config = dict(
    n_experts=16,
    balance_bias=True,
    head_dim=128,
    init_std_o=0.0222,
    beta2=0.98,
    decay_fraction=0.623,
    train_tokens=250100000,
    dataset='wikipedia_en',
)
Below are experts of layer 3 (counted from 0) of a mixture-of-experts language model. Rows are named up (a neuron's input weights, with its number), down (a neuron's output weights, with its number) and show model dimensions 128-255. Each number is 500 + 25 x the weight over its row's rms, rounded and kept within 0 to 999. Numbers have three digits each.
Before each expert's rows: "mostly gets" lists some tokens that are sent to it at least half of the time; "comes before" lists some tokens at least twice as common just after its tokens as in all text. This comes from a sample of Wikipedia text that the model never trained on. Tokens count by the router's weight.

# expert 6
mostly gets: "″", "present", "On", " On", " However", "–"
comes before: " |", "5", "6", "4", "3", "7"
up0:522498482489512464500478502464510470547468484496473500537536530484472510483512482499507481462530497522517531522489531523531537471501500501476485468507519467454512483455477499474474472523490515499507477498482494521511480492533507521491464540492489510511487499525468524481492495504484521513464503560462521468483502533540531494471475514450470480526530466484501516532484517511526543487504
down0:495543491489504485533525503496506545476503474492518529479479532502496511463498533472496496468476458508485511503488514533494517503521492525498520516519479579518525496508476553502511529495485431476530479553501502501466506507507500497435488491494527522509499525481565514498479477496543494500475488482506483512486483532495479504475564478524471493549489475512497469510488492511527502475514
up1:508521540512503516483477503509485531523490523507535502495503515477517498459510461511516506477510511509502514462485517502547497476498502524471491499472493524482525485494520509459484460548476512510457511530480510481474486478553484520519502467456489470514502537490506461521510495512471493507497507476482501513504542522497527487454522526501568453447502461520537472522493482486488520500518
down1:450553471464508524506511493513498457495499554514450492507523531495505509524498477468474540501502522496502484514491475484497508495506529500510517523540546529468503497505538498503468494499504460461438525533514512475529526522508511482520526507522506503527467548473500495537496523489499546515508484460497475521489535478524476527483512507471509533476541544550486476506493472496479524450504
up2:521493524489496528532503481528524477466465482512463485505500526481494526491479498519484470511544478453470508487493459469537546495532528476485490469455473466519491504486479482500472480478501520442456512507477453527454536508544507530476528504495517497527449518496508490526503476487523492504453487488499465460483501495486547488526517501472464504490533476489479496472490507496482502484483
down2:513491502491489514466531492521490442475495517482504522466542466547471500468508498485473514506501512515510475524461498491499457464475491500505528509505463479495475497520467503498519517521538465499513512525493519503515473503491526528539487458469512502476498500520546526480505533509508473516480515540554487487525518489436476519481496480536457473542495512533475475524517514501520466463499
up3:440486472468494477494513476475447499483450470551474488496522512509499493465502533512463444474501478470461492514494465509502527462525511521541511512545536495490524515486524496505478494461518540495507498484482504529497458499487475463489524507517463509504484483532514518450531492489514528480501518504485445496508500504503502529516453511497560455495532478500481508491498516472506466520477
down3:492468530519493527479490471518492484532511473487491510498506486465511482524501475486493549474512564495491501519488513479517499477522449504513532554496500475518495495493501536497518490536512483514526484523494499526507510445494523524514566551439507503485533511465518514511542496478463510551481514452493476490538458515467483555491496478528527526538529533527533494494505495543518504488512
up4:487468502479502497507513494535512500478520481529502509514502483547489533477477508478471429514528504478498475497518531500490487490504492459514470484483484527515453520485480532457505523493485540488503446510497544512484480491541471491496497493472528520523463495521519492484488556513474507522520517500523491513499495518535514472537463531452497520512561469547449495536504493509487512501522
down4:498513484552520554507514481510496527445494512502521497495507516555499511538485486506494513507478512465466507516500472532473493462498501527505543474474485497474498497473454490501525512534511475477493526499463480449498546499477512524530472553504532489474461479513463501522486507545473471533503500492535524476519493528452514462549525508473492524464492508489436462471475509501520486448501
up5:556489473508522484491503495497506466479490559510454529465493475521522500514496509561502492508499533492483466474523532511496489477492494473473539563502475514525483500505463504472514483505489481507486466524470504479506494492501499489510508513497514507513482556542518498476514513492470496507533475505519469478533456535544483480480478519490486472461545543470508473506467489489481463467499
down5:479484470549501502484508480499509495480496511487500499496526492534499539472502482488485491550539522508496507521539512510474484479479467502472503507481432497517503487494475457513526489487482499518502472493498487508517482467469443478491524505470471510502460512475500558500480480450490510535480542511529475534513513577465486485542506513450459468493497500509533493469464541462529468467493
up6:498521498487489470516464495554508461508457505474488526451479497498480463529510471537457505503512494473501438506463466524539486487526525515482520516503506493546506491496506486522507492462462514505534451510446504463490497503466542472478538516468509525497499544527519515525554493478558529487529508492513512511509477495489486501496477501522468478443517523492528477516501495522502500480505
down6:500516469529455479503476560486532483523471510481510500511544488475518519470522471475526476509538483507505482508487514470498476481479485482493453476528527463523489494475465473499484496493494461519516484473527504497512524516461501517505507499432538524527515511498546548492504541467479489477504482492468521522503503471480505513548476469518476512495511534469484497481474518532454487482504
up7:502509504510524534534450467509526425517506481487488531482466493497467509494559508482482509460516488522504505521463471487518495470488494499470467497470530471513536491483494459487512545535479498509500531535539510496499497502506480521476495513490497471440511477501477484507462500499464491512547471520503512514472526505447505531496571504523517473486507469498519509521510510545500512494518
down7:506526495544482526451524536512495465485525521509447487497543490485527497507521497498497514483516516521455477501505504490499518527502531494460488509515524527506449476504490454535483463527502488508472553522488500475549510505503482518503500498529530457485537506488530517548503522497529492528445505475526536537476533519496504506482507494521513530499507491535498529500495503526472476479512
up8:502499525530506555534523495483491463459470443537455496492460479546509460519515475491464456496509472516513491541476493522498512485473503506497530523507519524495522512476494491489519475518505516480475472542493485514516501484504538537502496453484484497494482516491478506499512477514511516504504492529456454509484545512486510514501527531492483450502487474474510520500493482504494479480510
down8:509514512512471512532484464493531509473482508481511489478470476478526475500469495509471481491497479490483492548495538541503504525506495511474497525425492542497533498522462508515523484529490511494535491503475506474478474540505520547496468549503467510497530501513490495481514443551495482424512485475511496506544514499472491496520500504507467500452483478486542482473512469484527488518498
up9:476460525525506532461477518518493478498506487537482514504470516505538520486489522492506489452523500467492506491521491492532514477496463492482534535474510530502498525495538494493530500550529531486492529520497503496465508486545506516524486502473549492448476517462494500495487483508485448469481501513521473489527504519459505562513514492483495499484487516532475549485495527528516522522488
down9:520505473490562489473523506505482466528467487485484533501524506520489506518528479477452499483492475470449492482489500552460580537508484490509517512498484512475482511493496511501490460480504503519466482511495490474492512472479500495505500516502526502516483522529504551492484498496505533486527522476529494470475483520502485494500500504482510507463567552494466456527529496501492498494498
up10:518507508487496530553521537462498519492464512452526532525492455503505480534504482503462525505472500445506479504515492514494534508511493521511509574477488521488525493478523557477558518473471478467507481530461548493457543488503487484531500454500494479523492566527537495505467485508547505506463526463504449520484488493482535481461531531544506529470468480560526453525493487489450512510501
down10:491542474525542519494509510474436517507513489513514449530531491511529496491488452486498521527488509492499491489498553493504518516526530489496534507503521511473520507491478499469499457485488459470482493477464500485487517490502524516524510536446466507531487506462507491447482505469528492421517511454523461485500505506515506540563496487523485500495487565469528470448508481478478467449484
up11:527516506499491550529506531536480483472513472504547487517504520466503482487446495465445485481519518481478492499496475465544522525494479489520571479489507445499528530491476518523549523506478496502477515490525508529504546519499534493502528511492538462492495545503515495518498477511498530490522500484498439504533489537500522488543544495476460522508484466493514467503504488485489497469494
down11:496517463536513474522513505492533502476459577461510485459511502476469534484503509488492491477512491502501473455469481475500484519483502488536464495451510495486447495520517484530500503498524512533525499512469509483469488491501500557540519467446500457466452503477553552477513487512511504491476528512531488515530404532470499496511480513521506480531459468502529496528542486564522489499494
up12:484500467477477492496460466540487510467488536496460500494523544492494493464512472510512471446505491482492534514470516499526524483487502503507538472515507467505506519488506534501486504504501507516507444473494509535449475511494473469494539478472526515501514557521536515511513521497515521534480561480495482536517509511496510474486447467518551487506494503486492471486496473502483478520511
down12:466474523508517510477509485493489513477543452512477490493487513537526547487528493519521518502451532501441546527496468522462506552466505517521501508486499507502496511499473478504471520495555465481502483494509493474497560446473539519474429544547523520470515489486488490504486484522522477534521500477502547489477533503499467477548522509470485520501508524507487492517518486522544481559518
up13:513497506534502513534484496480505455530449504541508487494485512479528425448513473519463463501483465515530506518455527517545493485488451487483523476450489503550498519475480510508478459511515483494487498485499480506445487485510541506502493488460470487519478498470534479478497486507504495510482482529471543479438535509512531509465471467516519474457522489525489487489499474545469528492490
down13:517516515487512492539468485529543529487513512465577473495483476495525488486517515489469463480505492516518484521494543482498503500516490506470491469465459482515508518493494485482530506535499512504509511482508500483471476463489527573533494548483466537484529471490499502463536470527463471457458531484520488515520498534452507526516483518499479494512471471494544526510523513519529462518517
up14:472459530496484507500519448523524472485513489478451474455460536484508458500503466479503490485494505501495488499475474489493494452516451507443497495477509467533518521483514483501485471530508483502512486506493462510468526487498528492525514493488489491543508487534517495476479490503531497518457523502511526525467534495497530493500480561507524533509474522510481545512471488544498472469516
down14:527491468477524475550502488518523519504522511490535445477467484560515487487529507491517481523552535487504496549444527479478483467520481554488518503505453568522508479474472498514505485504498465521531479489480514523478449515534494547512503513489495504511506519510512499503517518501504486476513528474468533492570555543534494485493484513498490510467469467493566523471534517517487510497501
up15:478550497495539497516509506502540482562527542472507486479497501500497478521502468475447518495524529525469504532458519500512510504502503504499485543490500529489529467489493476532522527481435489490541483516508511455450512470511512473534508490514500500504481557546520559490549498495507517522507472502472513497539535534497488501499521499494491520427532479522480471519500490510489516456550
down15:503460488522526516484510500489484533477509507477473503493524524522508506453477489513535509491488513481445486496519501520482501540520534504482516539450538506470496478501486482527511517495498513427517501466474515488509473507521447517481462462514507442434469491478514506465466490488511496518511520544525507502495512527495482490545505523533492543506509471501437500478484499501500452528494
up16:468472552511467525483460512501481477478491483514487517470499497492499563518481477481473524499521537485536533529534489487539496476556441498479522522484508507520500517494480493511488553485516513518498497535486488501526534479514528489508467545498509491529471510502459487483514475506517464518497478521469502499489484520458527494504489542464474500510516520490464498525426551519506484469513
down16:488517483483505547498534482531508476498513522466534495499521508534485525521527485496460484479478539478434511521495489527489522506514495521490501507495493503451521491479486521518544546476501460485540454476478503475566525562516533490515501499508499518528514524508479478494480532497503483483509517503541503541537534528483545508484520518443512531506551544524465445508508511480501475482475
up17:499505488493496503520515510480493522488491471518482499489521491439517512529501477496472516507501491511489509511489442525503520445501487510510501518493485449488500504472493534471518514507504483436501486496493492492491567524491529511508510524482539508537488535531539528546518440518509504517484507540479495527470521539510552520545537531510477463461490509487457484535459523487495473500492
down17:503482530500473513501506523504446494508503520497490504477464471544489536527502454488482504512468494523492474548472450486514429477492519490511492509509482515526499462537490481527536509514428419476502470500497518476512486492524505495533509498483483501519509533508523535516505484542545503504461504504515490557494566496527484505504571521497479451525515477481537484499476477468495477482488
up18:471473464487478480533509512484474511491501488497457477517450453442517501512470484524516507491515462517493473502497505531462566485537490494530490554529479505505492515493506501494512523524470505534511481520449491508496544473513502529548551491498506522481490516542513481473525529501505543455446470486490474531510491509522482497505510467532504511493482488506500453495534486486518483531503
down18:479502509495464509491508475467474538493508476471463524510518486498507513527477479488494521543522519521481483492493536543489525498505481493532506520499565465462516507486445488530522530483442498530502478482441503493483554496436539499476524568493446500522476478451501516517510486478541513493515452464531475517515455512479494536530535533475485518548488523461487474452520503505497464453510
up19:539491510516495481526475476451494519501507464509501537504495505455483518472516504507520477487493511502490519488517486481524536502514488507536522490558515445485541490497512488412475494513499483497480505477530517495526517466470543520452508545516498517501484508505489498460498476500516504468494518519502479458471483504524538498533497505478493501511507491487466466471499504514501475477520
down19:501486515530507517544535458483521483501477510471488484535467506500551515520468491503511520502490527538466489511502531487475480533464494508534510516507489481511495497502513500487491491514500518500543432463485491500471498446502516522512544518510529484486516524490525482516526474471469484506489522495511500509588492520449501490503496489522560445462515507499488495469482499474527462508512
up20:503531498506476528536487479504519503499463498490496534455479521465527446438496438498489476471490495492484493481509482471560520471500506469458560491500529466471472505492527554507509454525477545494457521475450486468529504490507554501500526541484511488479513506481495540506513496522494472483487481491512452521482436492512514548505540502511525523507488483515483482485478490513464479501486
down20:492521502495531493543509513451513479487500521475488488497474518466513484477534459486438468451492503530479504526450516525527514499543468507495527473456508481476540531501467516465521478532506483533503523474429462509478512498509535525515504532499520528499526500488540507484483461531468470468499571480510466519522534571505500491505530555483482515473459483477516465558507513515512454480488
up21:481510495495486493507496480490526495481547473506476485507443479493505532517472494486502494492500520516529516531521506469484507442532459499484472539511511505502529507479477487500488537518454477495508481514466505473522496488524525482503514481507473518541451529499541489475474502513486508439505503536529484508465523508486507539483504537497498483471505528517525479490494487457464486470470
down21:492507508450447493479498480537532498475489483484500508447497544547484485469493478502508513507467482505532505467459515509477478523493480501473532498501504503558486498496543498464488508483492475501522487500455499500483505518493508518491499430494487505521505513552504519515469503448537457518494520508521495447465538536489537479503482508546546520510529498501523516514493515529522487450470
up22:494535509490533468539488467513505469473484529499511515470477491487529469447557475539479489439524467511511473498507505523503514491523484503500517532467505517501493484467575520504529504511479494515508479532452485541486473495513483475474534470484490423483488536499528500516512515506522500503459532484504417525475486507489532501489539546526534468466498472469501485530507488517465540500522
down22:505505477482507506506542466576481484523530466486554481500517515489493504486495487462491532493477534484480501483474490464528481517494486491517474539484494525494477506515499516459475473482514556463505514534497503447504476508502487520537508485494540551487539533507488579521518533520480449503522473449533489512556524504522535503546476483476558576464530519510519464465491523505506487500491
up23:486495508479515549516511553474471508495506502508508516492453476486490534506546521483499478472487535476521483488488453509524538463532506484512485508531490504490529503498480523479513473510481527481501547511511513524500500510554481497483413539471523521484521497486506520506511518521494498518510501514462479465456526504481546489497538517459515495465574521501543504522496508513512521509529
down23:482491507530528523497479475494484467514557503492475515501499498467499522480483493487477480486504506481432499499506474454541500459527489489499462486487489504496463520469476545476480460500501517507462457504517499535484515465479487485510495501519549515520488469555501481481517547489481464535535509505473547499496541513523537521544471473494548485515489497534491500484477481524499507493500
up24:499487520484478532544500509507527489499533508441518465494468467529480487503557483477479531487482534491513453516490477547475495520502513514468502517471503494491489480486501492513542506517486502526454510540519509518500493509502528490448471461532492462516528502513496484513470514526528509491522506490485491496498512505480526492461599552503526506479448478482555488549498459531499532499489
down24:458553477496519510484500534499485465504482533501465495528526485469509441488550478481465539493531492482515471530520506437527492537533521491487500521471528517479521504455512463530509478486499461522460500539497498502497489495476492533497539490473498531545508531508552492563513517498526474510500524472518525488447505504521468497483494457492531487468526513496533499538499483461486484469520